From a checkpoint of a small mixture-of-experts model trained on Wikipedia.
Size: 8 layers, width 192, vocabulary 9657, 14M parameters.
Experts: 32 experts in each of 8 layers, 2 picks a token.
Training: 792M tokens, 6040 steps.
Below are experts of layer 5 (counted from 0) of a mixture-of-experts language model. Rows are named router (the router's row for the expert), gate (a neuron's input weights, with its number), up (a neuron's input weights, with its number), down (a neuron's output weights, with its number) and show model dimensions 0-191. Each number is 128 + 32 x the weight over its row's rms, rounded and kept within 0 to 255.
Before each expert's rows: a language model's description of what the expert responds to. This comes from a sample of Wikipedia text that the model never trained on.

# expert 24
Head nouns after a determiner naming works, roles and people (film, album, player, director, son), plus noun-ending word pieces.
router [151 111 142 175 130 142 158 103 119  80 141 120  73 120 131 148 138 146 128  79 154 140  86 107 118 137  98  88 197 124 154 125 115  96 158 148 140 161  88 115 220  90 136 134  99 202 121 122 127 169 102  99 151 161  86  69 158 169  74 150 128  70 131 203 154 114 149 174 167 131 159 164  88  85 106 143 139 125 118 204 147 107  93 119 156 141 142 166 108 168 147 188 122 147 138 144 130 121 124 135 104  47 145 135 178 141 110 175 110 140 180 117  74 166 109 137 118 119 119 144  62 134 157 148 122 142 157 159 137 124 131 126 114 180 130 169 151  95  86 104 165 133 165 108 143  89 114 122 109 135  78 141 111 113 149 128 181 114 106 140 167 106  95 147 119 135 144 141  44 145 188 144 126  77 144 113 105  83 119  74  89 143 127 111 136  29 191 132  72 157 114 159]
gate1 [130  91  90 114 126 134  93  85 132  73 104  72 135 156 132 118 160 168 121 141 115 109 166 144 134 114 145 124 103 109 150  92  98 100 128 160 100 160 130 107 129 161  73 110 109 173 138 152 115 115 104 124 128 161 106 120 117 180 149 168 128 150 143 183 130 122  98 112 145 127 104  53 179 153 170 125 190  36 157 119 104 161 132 207 152 131 172 186 149 114 132 139 105  96 127  84 183 192  99 157 143 138 132 140 122 206  89  92 173  95 111  68 126  95 126 156 117 134 147 107 141 164 182 129 145 171 100  55  87 144  99 120  66 182 145 133 101  94 121 151 170 132 157 125 123 229 177  57 122 118  87 166 185 104 157  76 131 118 132 136 126 120 162 139 125 126  82 153 118 129 132 155  51 128 135 129  81 116 116 138 107 173 140 133 165 128 104 118 154 100 162 170]
up1 [166 133 163 145 183 186 128 130 140 121 147 133 150 166 106  83 130 135 163 127  77 123 170 153 155 102 134 195 127 148 121 159 139 133 131 135 129 142 152  53 110 126 106 107 110 182 111 165 162 153  45  94  70 121 131 182 105 170 172 150 117 148 144 122 144  76 126 174 118  96 132 147 120  98 122 155 125  69  73 114  84 175 130 148  74 146 153 124 160 107 140 103 113 100  47  89 123  70 124 148 151  73 122 105 170 128  68 146 119 163 149 109 105 169 140 157 113 124 139  22  81 131 160  90 129 145 121 110 106 118 116 143 114 147  67 136 168 120 114 150 132  86 117 133 177 151 132 105 167  59 179 104 156 154  83 108 150 114 126 158 101 138 103 174 176 101 195 121 122 143 159 160  96  84 187 102 150 163 146 165 109 141 119 186 149 105 125 108 193 157 111 163]
down1 [163 105 108  99 130 104 121 102 105 107 165 194  72 176 129 144 111 132 132 148 149 184 176  74 105 166 108 126 190 165 165  74  45  94 121 149 159 137 157 149 106 180 119 212 151 139 219  88 136 148  98 166 143 106  89  81 108 111 146 122  99 145 176 136 103 134 129 120  69 114 148 118 141 235 161 194 120  76  77 166 104  85  98 122 131 133  87 132 150 128 132 136  83 171 125 126 116 148 122 116  98  92 119 141 125 131 173 132 106 130 171 124 128 162 112 128  97  95 127 123 109 112 118 123  67 152 159 158 137 125  88 171 104 123 178  82 132  97 123  91 140  83 127 169  69 113 127 140 111 166 134 146 110 140 130 137 114 154 160 105 140 134  82 127 126 145  99  95 155  37 178  86 115 122 126 155  89 134 172 138 149 204 121 110 123 146  93 174 120 171 104 120]

# expert 4
Middle and final word pieces of people's surnames, often Slavic or English, such as Kas-per-zak, -ović, Smith, Johnson.
router [109 144 128 127 178 105 123 118 137 129 161 141 174 122 149 112 124  67 143 166 117  79 147 162  93 177 117 158  38 119 175 106 146 120 105 141 152 137 137 144  78 139 152  90 130  96 170  96 153  94 189 184 111 131 150 144 177 121 140 131 114 187 136  60  98 126 170 172 128 113 131 112 149  61 138  84 181 136 113 169 121 133 111 111 144  89 117 139  94 119 143 126 156 148 136 121 114 110 111 115 141  87 190 142 112  89 163 137 193 127  57  74 115 121 182  80 124  45 187  94 164 120 104 125 103 111 174 105 105  85 105 118  99 110 138 186 148  97 138 103 133 152  92 136 125 185 133 102 159  91 221  85 121 113  99  87 122 110 100 132 112 114 160 127 161 100 114 181 174 142 107 119  79 137  98 175 136 151 164 139  49 123  83 172 113 128 107 194 152 146 112 135]
gate1 [116 153  97 156 107 105 100 162 137 114 160 125  98 167  83 127  95 160  80 157 166 145  73 149 120 139 129  93 162 137 147 138 175 136 210  89 103  50 115 154  99 120 146 120 210 119 128 125 147 127 195 150 211  99 154 100  75 157 148 162 105 133 164 135  86 182 147 139 150 123  83 155  48  94 153 105 119 154 134 195 151 143  83  90  47 105 127 105 153 117 128 176 151  91 142 126 154 133 131 137 155 158  72  68 114 144 114 129 151 147 109 114  88  98 136 139 139 139 145 145 166  95 104 145 128 114 124 141  86  87 129  76  91 198 142 141 163 121 137 182 138 101 117 111  65  52 161 103  91 162  92 139 173 126 126 116 123 139 121 123 166 127  74 104 135 102  95 135 119 141  79 163 123 181 113 133 105  81 141 174 123 114 142 142 194 129 126 110  99  67  91 138]
up1 [163 150 126 177  98 100 132 138 111 106 155  68 112  86 145  84  75 137 143 163 111 134  89 104 189 119 154 122 117 113  80 172 124 153  45 173 116 134 246  53 113 102 193 131  96 137 120 108  99  96 123 104 124 144 120  92 100 140  75 142 138 155 130 123 137  97 133 109 102 127  89 137 111 130 145 134 167 148 109  67 175 147 137 137 105 123 144 135 193 148 187 194  97  86 133 143 171 144 110 157  96  63 110 122  89 167 124 140 105  74 151 132 136 126 107 169 123 170 120 133 138  90  90 174 145 174 132 133  46 146  91 130 154 188 130  94 119 192  94  97 149 103 149 136  97 131 162 134 141 114 117 188 113 148  95 138  88  89 143 161 161 163 122 114 100 161 155  87 162 143 165 108 140 162 113  93 183 128 145 132 165 110 176 125  71 100 119 124  78 144 174 110]
down1 [149 134 146 118 192 169 163 126  80 127 173 127  91 119 159 121  64 145 171 122 106 125 123 162 121 144 120 116 112 169  49 176 125 151 144 172 169 133 138 100 157  96  28 142 144 195 150 120 112 145 112 117 101  88  97 130 101  28 145  98 134  72 133 136  70 162 165 161 118  93  53 112 122  99 129 157 144 107 184  62  92 146 109 147 148  83 177 123 109 106 147 124 120 105 175 100 113 111 113 129 124 111 125 133 116 184 120 136  88 121 171  97 148 124 135 114 167 152 121 127 160 134  50 107 147 160  94 133  92 116 126 143 140 168 126 123 124 131 170 186 142  89 179 135 112 160  60 101  93 107 120 128 186 179 149 181 135 101 155  88  81 137 135 117 129  79 180  98 168 135 133 127 122 100 114  98 152  92 124 118 188  81  94  95 181 141 128 137 125 144 162 185]

# expert 16
Infinitive to after scheduled or joined, and modal verbs like would, could, will, did in narrative sports and political prose.
router [125 154 147 156 120 134  75 104 116 145 183 162 117  67 125 169 113 148 126 118 110  77 109 112 116 120  89 137  63 106 137 155 119 109 136  94  89 148 116  97  88 140 165 102  72 156  73 101  81 166 146 103 151  98 136 103 194 162 135 156 117 150 102  90 119 129 132 127 120 135 106  91 111 133 170 120 169 121 196 124 161 168 121  96 176 164 120 153 117 123 110 138  98 167 148 172 131 131 103 124 123 131 136 168  77 120 142  94 146  71 117 121 121  80 104 169 170 111 123 122 223 157 104 157  79  99 136 171  86 193 167 175 118 152 113 116 102 145 236 194  78 133 124 172 118 175  78 157  71 164 143 179 122  58 182 162 123 131 184 155 108 108 103 106 107 135 159  90 111 158 157 149 112 149 116 167 151  88 117 109 136 134 141  66  91 156 139 103 153 132 160  83]
gate14 [129 147 118 174 113 111 136 130 111  87 109 113 128 136 149 133 121 154 126 106  92 164 129 185 121  74  97 179  97 165 138 145 172 179 107 174 119 144 160  79  79 109 113  90  94 179  97 106 167 122 131 129 105 165 140 102 156  68 131 174 134 112 136  84 118 125 175 172 151 126  96 197 121  94 136 120 202 149 123 196 182 168  90 112 180 110 182 110  90 127 170 125 115 172 185  95 113 102 106 114 174 123  88 135 113 161 161 136 129  73  76 162 171 118 178 105 160 134 133 130 153 124 130 214 169 138 120 206 135 104 145  67  90 120 142 110 121 114 114  83  92  77 167 199 115 145 114 126 121 186 123 158 106 113 157 121 152 183  95 145 151  79 108 130 133 133 123 162 152 131 171 106  96 117 102 150 164  83 118 174 160 110 150  68 110  65 110 139 160 160 130 152]
up14 [100  95 178 148 108 129 143  86 148  57 169  69 117 108  52 203 112 211 152 123 134 121  86 144  64  78 131 102 123 120  97 112 139 176 165 170 105 102 146 165  66 106 117 101 185 152  88  69 136  92  95 121 158 156 118 103  80 141  82 153 163  81 131 143 156  89 115 122 148 106 122  88 169  80 111 156  70 169 123 108 177 139 129 122 119 105 136 139 140 194 113 204 111  90 157 191 112 154 140  97  92 138 148  90 121 152  67 117 151 118 134 129  91 135 120 172 115 145 116  86 159 129 188 145 167 112  77 106 115 164 142 114 131 152 132  93 110 138 187 132 135  58 122 147 116 156 141 174 156 133 125 161 136 144 124 128 111 143 123  80 175  73 193 168 114 128 104  81 178 144 140 103 107 139 118 120 153 148  85 118 156 156 116  91 129 125  81 130 120  92 113 158]
down14 [123  98 105 188  65  92 121 130  79  99 144 151 169 165 168 108 139 102 126 138 137 161 128 119 112 126 144  94 144 134 143  82 125 146 172  81 180 189 148 123 156 123 141 131 133 175  82 104 110 130 159 105 143 191 118 126 154 127 127 140  94 145 195 178 117 124 127 123 151  94 183 153  48  56  87 125 120 101 119 119 184  99 117  98 127 148 112 110 170  92 174 108 138 108  78 144 129 108  90 122 128 124 163 134 172  73 134 190 136 170 152 122 129 129 184 107  92 160 135 140 140  91 140  91 137 122 100 112 134 187  78 125  74 159 110 148  97 121  83 144 126  78 151  36 112 117 146 129 151 136 158  92 135 167 120 143 166 107 179 135 154 150 129 135  77 117  69 159 207 104  66 119 117 127 107  70 119  79 167 156 102 183 113 172 172  80 130 138 102  70 161 105]

# expert 5
Number words and quantifiers after articles (two, one, several, many), and adjective or superlative endings like -est, -standing, -ical.
router [ 74 146 102 150 103  71  65 141 156 107 161 125 124 126 134 143 152 174  90  70 120 105 113 111 139  71 144 153 188 122 138 130 124 101 157 155  63 144 137 135 138 126 132 123 128 179 142 140 133  89 126 155 141 129 148  65 123 117 132  88 161 153 169 165 125 131  90 132 177 160 188 146 146 155 130  96 138 152 120 145 132 110  55 125 197 160 126 124 116 138 154 137 147 165 111 161  86 198 106 123 109 106  59 143  93 170 113 132 120 190 153 156  85 146 112  79 126 157 138  91 120 125 120 212 212 127  92 137 144 164 100 185 129 167 161 140 146 155 120  30 103  84 186 133 144  94 160 128  85 162  95 149 142 138 146 102 121  80 129 125 133 140 163 110 107 172 124 180  75 160 153  82 133 174 105 125  93 121 105 110  97 133 134 113 116  54 101 167 115  56 138  85]
gate1 [ 93 144 116 149 129 102 146 126 108  81  92  83 118 157 123 105 197 157 133 121 109 140 159  74 152 131 179 118 124 152 156 128  99 120 168 133  31  42 163 110 152 147 158  93 187 131 173 175 150  82  67 150  88 209 128 101 112  86 158 122 152 183 148  87 152  78  90 126 165 153 117 160 157  87 109 132 108 147 130  98 150 108 100 165  97 134 124 159 149 169 103 159 169  89 159  76 140 156  90 137 155 118  65 167 149 160 103 160  99 153 159 151 156 114 103  94 146 126 102 117 124 131  83 160 160 134 105 101 137 151 137 128 147 170 110  95 122 133  84 100 130  99 180  72 144 125 140 166 139 142  85 136 195 220 108 161  99 134 184  74 181 119 159 116 146 162  97 169 154 172 104 106 106 108 120 110  77  94 123 124 133 168 132  97 112 113  99 110 145  95 127  89]
up1 [114 162  72 132 130  68  98  55 116 121 149 119 101 146 119 110 129  75 101 119 168 140 172 110 110 121  80 143 145 127 146 208 131 172  88  88 101 111 141 170 202 111 161 108 110 108 107 159 159 101 122 157 142  55 145 182 186 103 116  77 112 134 136  95 129 157 139 158 149 161 108 142 124 113 142 122 160 120  80 172 141  91 104 152 117 200 169 224 156 151 129 119  84 118  79 166 131 108 113 169 104 111 101 115 116 208 111 175 110 152 138 177  65 133 156 126 151 156 133  59 129  94 169 190 151 139 120 100 108 142  92 140 133 171 143 154 160 105 106 108  78 102 165 136  59 107 123 161 158 136 123 173 103  95 179 122  71 115  76 110  84 166 118 134 106 100 123 146 125  79 123  87  99 108 153 217 139 119 115 115 127 128 126 157 152 154 142 135 109 128 127 127]
down1 [173 117 129 191 106 118 133 137 140  69 128 116 170 143 131 113 125 137 119  96  94 101 147 130 129  81 119 139 127 123 100  92 142 151  67 171 113 112 151 103 115 169 149 119 121 128 138 112 136 146 172 124 146  77  78 170 126 136 107 166  92  83 103 164 129 145 191  87 105 107  87 165  85 115 152 154  73 150 219 109 166 195 159 164 110 138 117 135 168 126  96 110 126 160 184 107 136 122 118 174  86 129 150 127 125 102  96 124 162  97 109 148 110 122 105 152 163 121 136 182 148 169 155  54  69 134 116 124 109  46 108 130 110 135 110 116 139 101  54 209 163 172 128 125 160  74  62 101 147  85 111 103 148 137 122 147 103 122 186 157 153 137 112 110 148 148 157  79 130 159  92 152 127  51 137 158 205 141 164 129 132 135 142  61 127 211 114 101 145 137 144 171]

# expert 10
Field labels and section headings in infoboxes and tables, such as Born, Personal details, Description, Votes, Coordinates, Succeeded by.
router [140  87 133 100  69 125 141 138 124 109 147 108 115 121 165 154 164 142 128  81 173 101  94 133 132 126 132  99 133  98  79 113 106 145 125  89 145 116 112  89 148 153 110 108  83 105  84  98 117 127 149 150 147 238 166 145 150 110 110 124 113 137 148  96  96 110 128 156 136  87 111 153 111 142 174 138 104  65 119 102 123 173 166 152 112 168 141 120 123 177 143 179 156 111 176 156 124 191  87 147 102 154 124 158 167 146 100 104  79 184 170 110 161 103 110 110 140 103  64 143 137 102 122  91 128 168 147 208  90 174 138  88 139 134 144  98  63 153 143 122 121  86 117 196 114  66 137 153 120 165  93 167 162 102 153 127 124 148  85 132 136 124 121 137  71 178 101 153 159 129 162 207 159  93  96  88 130 167 107 180 127  71  98 185  99 165 141  65 127  52  78 108]
gate1 [146 168 164 161 152 149  76 114 103 130 143 188 157 105 155  80 130 165  94  84 151 141 151 114 151 146 112 167 144 130 124 108 125 141 140 116 159 177 115 152 113 122 155 127 117 171  91 172 113 120 108 163 118 107  53 155 153 105 152 121 178 209 143 105 139 128 126 139 165  98 117 176 131 104 129 122  65 183 153 135 139  58  98 120  80 126  67 161 129 105 136 174 106 127 110 205 103 145  99 112  99 209 122  65 128 131 100 114 145 157 139 146 156 129   8 100  75 170 128 103 111 127 113 100 138 138  97 171 133 153 128 121 155  63 123 147 131 142 110 145 102  59 159 133 105 123  91 105 215  64  88 196 125 106 154 120 177 135 145  64 132  78 141 145 133 121 135 127 144 119 143 200 134 109 164 103 117  97 148 127 147 130 145 146  98  85  87 136 135 134 147 168]
up1 [119 108 138 204  93 179 168 130  96 136 120  62  92 117 129 134 131 157 146 183 154 131 165 196  84  86 146 137 121 132 126 148 120 110  97  75 122 153 121 136 110 127 129 192 129 131 176  77 147  83 107 123  83 106  82  81 167 157 148 195 124 136 137 135  92  84 153 100 121  15  97  79 120 115  76 163 130 140 103 151  76 151  77  80 121 133 199 154 130 153 117 162 153 124  84  61 120 136  85 120 144 142 136 158 143 173 127 165 156  95  97 128 109 115 146 133 153 127 142 125  84 170 133 158  58 161 151  83 119 156 116 172  93 135 161 125 213 108 110 145 113 142 119  71 126 189 180 166 163 174 139 121 108 148 118 104 113 144 121  82 133 113 189 132 143 107 129 161 148 102 127 103 111 194 138 142 141 113 136 104 147 150 137 148  71 153 143 159 133 121 117 195]
down1 [159 100  55 126 116 154 143  83 188  60 166 147 125 114 115 103 128 112 162 156 123 152 108 119 168  88 121  91  69  89 142 113 119 155 134 140 116 141  72 167 171 143 161 171 164 122  89 151 138 119 120 162 155 102  48 110  88 162  41 131  99 151  79 115 162 107 137 138 123 166  78 136 179 155  98 143 157  69 137 137 178  99 131 127 147 118 107 123  98  88  88  90 115 156 118 108 181 122 132 152 128 145 146 171  88 109 180 123 145 170 149  90 141  92 124 150 137  99 133 129  99 131 170 105 128 138 127 163 145 130 154 227 213  73  96 112 121 118  98 115 158 141  96 182  83 109 122 109 117  77 172 138 130 175 181 175 176 110  91 141 110 119 115 167 133 121 156 186  64 116 107  78 131 157 137 117 114  98  96 167 114 102 157  99 112 139 146 181 134  67 153 121]

# expert 11
Pieces of foreign, mostly Romance names and words (Le, San, El, Gu, Atl in Atlético) and bytes of Thai, Devanagari and accented letters.
router [107 135 108 160 123 137 118 161 104 130 129  75 162  91 154 108 161 141 159 153 178 151 125  92 104 116 165  87 110 106 123 119 152 140 101 196 148 131 155 130 151 170 107 142  93 134 116 158 109  77 177  82 102  95 152 201 105 116 127 147 165 157  86  98 135 149 132 124 106 157 154 112 203  95 169 112 118 144  83  92 147  81 116 167  85 126 133 141 141 169 118 142 124 174  80 118 132 121 115 122 111  88  95 128  83  82 163 135 120 138 100 121 157 129  95  82 137 146 190  98 117 110 138 120  79 137  96 164 181  81  91 198 178 164 146 118 144 119 156 112 193 158  80  73  92  79 125 119 116 100 168 125  58 175 107 172  69 165 147  96 112 151  98 125  97  73 126  84 169  98 140 128 198 190 131  65 137 114  89 113 134 182  86 125 123 196 118 108  86 110 151 167]
gate0 [ 79 113 157 136  66 128 129 117 169  95 145  96 124 147  73 173 215 137 146 141 109 191 133 112 116 119 150 106 130 156  70 207 124 170 133  91 141 173 140 131 153 146 147 177  77 131  83 120 148 160 138 143 112  95 105 131 104 185 141 203 149 123 150 145 151 158 105 152 130 125 131 141 183 109 161 117 162 115  82 144 122 101 110 106  79 144 110 128 136 160 154 137 119 168 129 180 109 146 118 125 110 109  97 110  82 148 162 104 180 160  54 179 123 101 132 117 104  98 125  96 116 135 127  54 128 101  17 141 126 130 115 191 115 160 152 117  97  64 152 165  63 119  76 119 103 136 164 166 128 131  92 119 123 131 112  91 127 104  93 147 170 113  66  93 106 175  58 109 171 104 108 172 144 153 113 175 124  93 113 143 177 115  94 129 135  97 143  83 177 119 133 159]
up0 [ 85 126  90 166  96  43 126 143 178  75 139 134 116 159 178 158 161 114 115 187 172 129 138 151 139 166  61 140 119 116 111 124 127 157 155  97 101 156 120  67 130  91 109  94  81 137 120 134 103 105 119 210 184 103 128 122 134 120  96  58 152 105 131 138 166  52 123 149 163 113 129 123 104 133  84 170 206 143 108 118  91 106 160 100 140  66 144 110  96 135 111 113 174 147 123 107 150 163  83 115 133 153 123 119 143 161 129 117 245  91 131 139  98 131 124 146 133 146 143  98 175  98 137 106 152 112 143 132  55 138 138 133  62 124 119 146 124 118 167 125 124  87 165 186 127 205 132 147 104  93 114 126 170 101 121 151  80 107 137 127 156  93 154 123  80 186  88 134 169  77 155  96 106 129 145 126  61  93 158 135 151 173 130 119 129  91 143 133 191 150 147 125]
down0 [133 107  56  87  97 135 181 126 126 176  99 119 147 169 160  71 156  98 160 160 149 102 152 103  96 102 201 112 138 137 156 100 164 122 134 101 140 126  87 147 133 161 125 151  98 172  66 135 108 110 124 164 165 109 119 121 151 168 151 141 112 159 130 120  89 106  95 101 119 206 104  75  94 170 136 121 135 141  52 106  71 135 119 181 137 104 157 102 104 120 147 143 160 112 188 139 151  41 141 115  94  98 170 175 125 158 140 188  78 203 137 133 161 117 113 126 105 145 130 105  58 122 126 137  91 119 128 136 132 165  78 125 178  88 120 184 144 103  65 143 189 168 133 149 156 110 135 137 155 158  89 154  72 128 124 136  80  92 119 162 126 139 118 108 117 130 121 207 148  99 194 173  73 110 164 167 121 126 107  99 155 121  85 122 114 170 130  93  83 101 145 119]

# expert 12
Prepositions heading a phrase after a noun or verb, chiefly of and in, also with, during, between, from, against.
router [139 132 116  97 132 131 113 145 169 104 128 142 152 119 135  96 103 145 175 180 160 140 109 130 135 129 142 149  34 108  88 137 131  91  92 102 132  91 182  78 158  96 129 118 135 160 156 164 136  60  64 158 191 161 108 132 128 136 122 110  80 127 187 129 164 116 113 101 105 126 169 144 161 182 120 199 117 146 127 125 106 177 174 132 135 105 119 135 179 137 127 149  78  80  75 130 157 175 106 141 124 155 103  96 146  86 156 151 141  74 140 113  76 144 103 104  87 202 127  90 213 134 146 151 119 118 112 130 133 146 122 135 105 109  79 153 104 148 165 199  75  97  94 112 123 152 145 119 162 138  97  77 125 123 128 112 178 109 140 126 151 107  89 101  97 149  85 144 108  80 144 158 155 108 137 158 145 125 119 114 203 109 164  46  86  37 109 109 193 123  91 141]
gate13 [152 153  94  77 123 117  94  97 124 138 168  91 165  83  76 122 128 114 120 136 161 116 140 128  71  97 104 126 128 136 159  62 124 125 108 121 109 153  53  97 159 142 158 109 115 154 193 113 113  98 134 114  82 189 145 127 120 198  58  70 124 110 151 100 173 123 169 138 124 112 184 150  93 135 138 171  95 133  89 135  76 127 135 117 110 186 187 156 121 170 150 172 165 100 125 144 103 151 103 180 119 198 120 146 130 188  90 143 132  89 136  93 159 113 190  92 140 139 127 112 138 130 147 121 122 158 121 133  45 105  81 103 107  94 183 146 161  92 129 129 191 109 159 149 181 132 123 201 134 141 125 105 162 135 131 148 180 164 167 144  61 140 148 138 108 140 134 146 112 105 155 106 127  72 110 116 157 128 102 111 172 209 173 127 161  93 132  86 125  87  77 100]
up13 [ 50 134 156 156 122 158  64 112  96 157 191  95 129  60 139 171 113 180 103 118 131 167 152 211 100  94 107 122 130 163 151 148 124  84  74 109  99 133  93 117 152 154 166 110 154 121 141 129 146 112 141 173 141 100 128 164  83 113 147 109 134 133 154 142 136  56 175 132 130  76 144  95 226 126 124 144 120 195 127 131 104 168  65 126 116 152 119 134  99 119  97 220 142 119 159 106 106 178 144 119 157 177  99 143 123 155 120 113 114 122 106 139 101 140 115  85 149  81  98 123 129 145 144 133 199 150  83  61 109 181 148 154  78 109 122 196 166  91 130 137 150  83 187 137 158 107 125  88 132 149 108  86 150 143 153 132 173 153 103 133 122 131  87  86 107 130 123 182 142 101 122  79 103 101 129  99  79 136 110 138 125 192 157 173 120 113 146 113 121  66 159 123]
down13 [110 148 178 125 107 152 127 111 128 130 119  97 106 154  92 117 130 120 166 139  94 161 116 138 101 191 154 122  75 142 112 140 158 142 133  90 160 147 169 121 178 138 110 145 179 106 140  80 136 107 120 162 122 131 124  77 125 159 156 147  95 132  72 104 147 122 108 117 145 125 162  93 186 255  89 103 117 105  95 183 129  92  91 159 142 112 127 152 101 101 160  74 177 137 120 137 110 163  83 124 134  67 113 132 138 171 174  56 131 156  77 160 165 143 141 145 204 168 155 149 139 179 129  80 106 136 110 153 164 143 101 144 178 114 106 106  91 197 160 123  75 128 154 125  86 115 122  95 105 144  94 175 129 154 107 129 115 132 120 117 165 105 117 157 133  93 101 119  49  85 120 129 134 104 151 145 146 143  74 104 139  96 114 112 132  88 107 132 160 137  74 170]

# expert 3
Reporting and participle verbs after a comma or subject (responded, saying, killing), plus connectives like however, where, because, during.
router [110 133 131 108 190 138 118 161 169  42 157 166 139 133 162 123 118 111 104 143 104 175 131 153 104 119 153 142 143 139 122  96 140 142  91 157 133 153 171 129 141 114 112 110 110 128 145  76 113 111 133  98 160 123 105 117 182 168 112 108 139 113 115  46 119 151 158 101 139 122 148 190 119 132 160  94 179 139 128 130 111 138 155 135 122 140 157 122 154 122 111 132 152 139  95 141 175 146 158  87 100 149  99 102 130 131 190 122 132  91 142  91  33 109 192 115  94 174 174 158 136 108 128 122 110 147 177 187 169 136 102  95  58 101 121 143 163 127 135 156  96 127 106 180 158  51 114 118 117 160  90 126 110 140 114 110 136 172 223 162  80 150 111 117  91 145 116 161  74  97  96 127 145 121 112  92 150 147 173 143 186 153 141  27 105  46 183 138 131 163 134  48]
gate0 [ 85 138 102  58 129 159 165 136 160  69 113 139 146 124 108 148 175  71 128 189 181 146 128 172  87  84 100 127 117  92 109  98 129  92  87  89 109 138  95 126 106 136 173 157 152 130 124 102 188 145 145 184 113 111 103 131 114 131 132 168 100 121 154  95 144 159  91 135 176 149 127 127 178 109 129 154 122  97 129 152  78 147 175 106  86 104 121 137 109 164 122  93 103  65 108 144 119 186 119 142 161  91 115 159 119 137 180 161 167 116  84 140 150  87 183 152 195 161 115 125 140 120 140  89 160 166  95  95 138 140 112  72 158 149  97  97 100 156 157 101 165 131 172 139 155  92 167 170  95 157  65 169  70 152 125  47 171 175 117 153 150 162  41 130 158  65 160 117 134 111 140 107 118 110 113 139 135 177 146 145 133 148 134  60 121 135 181  90 106 194 135 118]
up0 [125 147 160 187 112  98 116 154 129 138 187 157 168 108 145 166 113  70 115 175 139 167  92 121 116  55 132 129  79 137 138  75  73 161  78 107 113 163 112 130 100 184  93 136 153 153 141 108 136 139 179 223 102 116 132 166 128 143 177 147  90 117 135 107 138 106 134 107 160 151 108 101 145  87 113 121 133 146 127 146 126 180 116 151  73 148 103  82 100 111  98  78  51 103 130 132 139 103 153 104 200 140 125 138  55 145 163 134 127 105 157 138  99 123 173 123 145 204 130 181 165  77  88 133 135 127 120 136 142 158  95  83 101  79  81 137 156 118 123 162 142 120 138 164 201 168 138  93  96  81 153 131 154 112 186  73 131 114 131 133 127 179 214 142 159  94 123 167 128 131  92 139 151 131 147 186 136  77 169 114  86 119  92 118 158 105 149 148 130 177 120 161]
down0 [131 104 154 138  96 119 105  54 154 164 126 156 136 108 157 137 105  89 140 175 108 132 107 176 120 154 104 144 125 171  60 118  56 163  72 138 103 113 102 169 142 133 118 131  87 117 163 157 134 126 182 127 112 113 132 157 126 127 145  96 140 125 153 178 112 155 170 176 115 127 113 108 143 221 116 146 130 121  97 130 158 129 107 151 134  70 122 105 170 114 158 223 171 137 151 164 138 105 158 125 116 146 146 120 143 164  86 107 151 100 111 145 149 121 122 102 123  91 163 190  90  99  94  64  91 110  86 157 103 143 178 127 184 125 129  98 133 143 113 128 142 184 103 148 129 153  38  86 124 106 110 157 203 133 102 140  69 114 137 129  87 203 126 153 124  89 142 125  78 110 140 151 117  90  60  63 137 130 115 128  75  91  81 111 137  89 176 217 143 123 125 122]

# expert 17
Suffixes and middle pieces of biological and chemical terms, taxon names and enzyme text, such as -idae, -ensis, -osis, -aceae, fibrin-ogen.
router [154 170 122 138 134 148  90 112 135 134 157 187 140 118  84 155  56  75  92  59  98 114 122 157 137 168 148 126 158  97 111 164 153 125 118 155 168  93 100 112 132 109 146 130 144 110 107 138 126 144  94 122 116 187 163 160 156 101 158 125 156 145 124 114 147 114  99 145  98 125 185 153 100  90  94 133  91 188 142 175 107 139 130  96 158 136 123 123 160 142 131 125 149  47 145 111 148 136 136  86 113  83 173 158 170 120 145 155 118 168 179 166 129 120 136 157 108 124 105 123  76 183 192 165 103 143 100 122 130 118 131  94 180  94 115 159 134  68 119 119 149 156  98 132 128 105 150  94 189 163 156 120  96 162 121 155 134 109 101 189 121 113 137 107 117  83  84 113  84 213 137 115 116  50 122 199  49 147  98  61  37 139 135 132 142 112 184 108 120 189 155 173]
gate0 [150  91 167 157 142 133 104 140 120  62 133 107 165 113 132 127 125 169 105 150  90 113 105 183  76  93 144 146 102  96  48 119  99 121 103 133 115 109 154  91 127 103  89 114 156  66 129 147 178  71 151 131 159 114 108 170 202 184  47 109 137 144 145 164 141 104 160 158  98 104 123 101 162 118 109 147 156 201 118 170 199  93 142 117 175 218 139 154 120 104 174 104 176 156 111 123 139 153  93 129 172 101  87 141 143 169 130 183 163 119  79 189  59 154 159 175 102 178 138 137 130 110 172 123 133 121 103 117 135  99 122 157 129 129 133 158  82  67  55 141  75 117 144  84 129 134 170 118  71 141  89  88 146 102  95 121 143  99 120 160 130 129 101 154 103  98 140 153 148 104 151 166 107 114 120 134 106 136 155 148 136 143 187 108 119  74 149 138 144 149  94 169]
up0 [128 135  74 101 117 124 117 184 170  93 146 101 175 138  44 112 137 120 179  88 116 123 144 170 143 125 125 123 103 167 148 117 166 164  79  73  83 125 123 179 163 144 141  82 149 135 143 135 152 103 143 150 157  60  77 123 128 183 137 142 137 165 126 182 110  72 125  72 180  98 135 111 142  95 108 149 116 138 136 183 107 148 100 138 125 167  75 130 130 122 192 121 120 112 140  84 130 142 103 195 129  99  67  76 154  95 169  65 175 147 126 153 154 181 217 129 116 141 115 136 144  97 184 119 136  58 123 132 103  78 165  82 102  94 107 145 173 144 103 183  56 128 135 155 110 173 117  51 160 131 140 121 156 154 100  68 128 117 118 122 148 145 171 166 166  93 132 176 124  97 116 118 145  95 141 125 156 149 141 136 131 108 115 115 123 128 128 151 136  99  79 189]
down0 [ 80 134 167  86  87 113 145 115 132 141 154 146  59  96 134 116 189 135 145 155 195 121 111  91 130 143 180 164 127 150 171  94  88 102 138 157 129 112 124  79 192 129 145 102  64  99 123 122 130 113 162 153 133 115 149 137 107 150 120  45 128 122 161 162  97 139 174 163  98 124 129 162 205 150 129 111  97 127 161 104 105 139 188 188  88 139 120 139 150 139 166 173 123 123 148 143 147 109 100 118 121 165 170 128 109 132  57  84 125  79 110 117 112 145 150 110 110  90 138 106  60 152  49  86 132 186 163 121 121 145 171  71 106  79 171 150 132  95 163 158 124  49 138 125 133 109  76 151  94  70 135 112 134 135  95 199 109  73  98 114 186 153 105 119 129 158 162 149  98 122  95 106 116 154 139 117 116 150 134 176 131 131 100 133 139 162 108 153  63 193 171 125]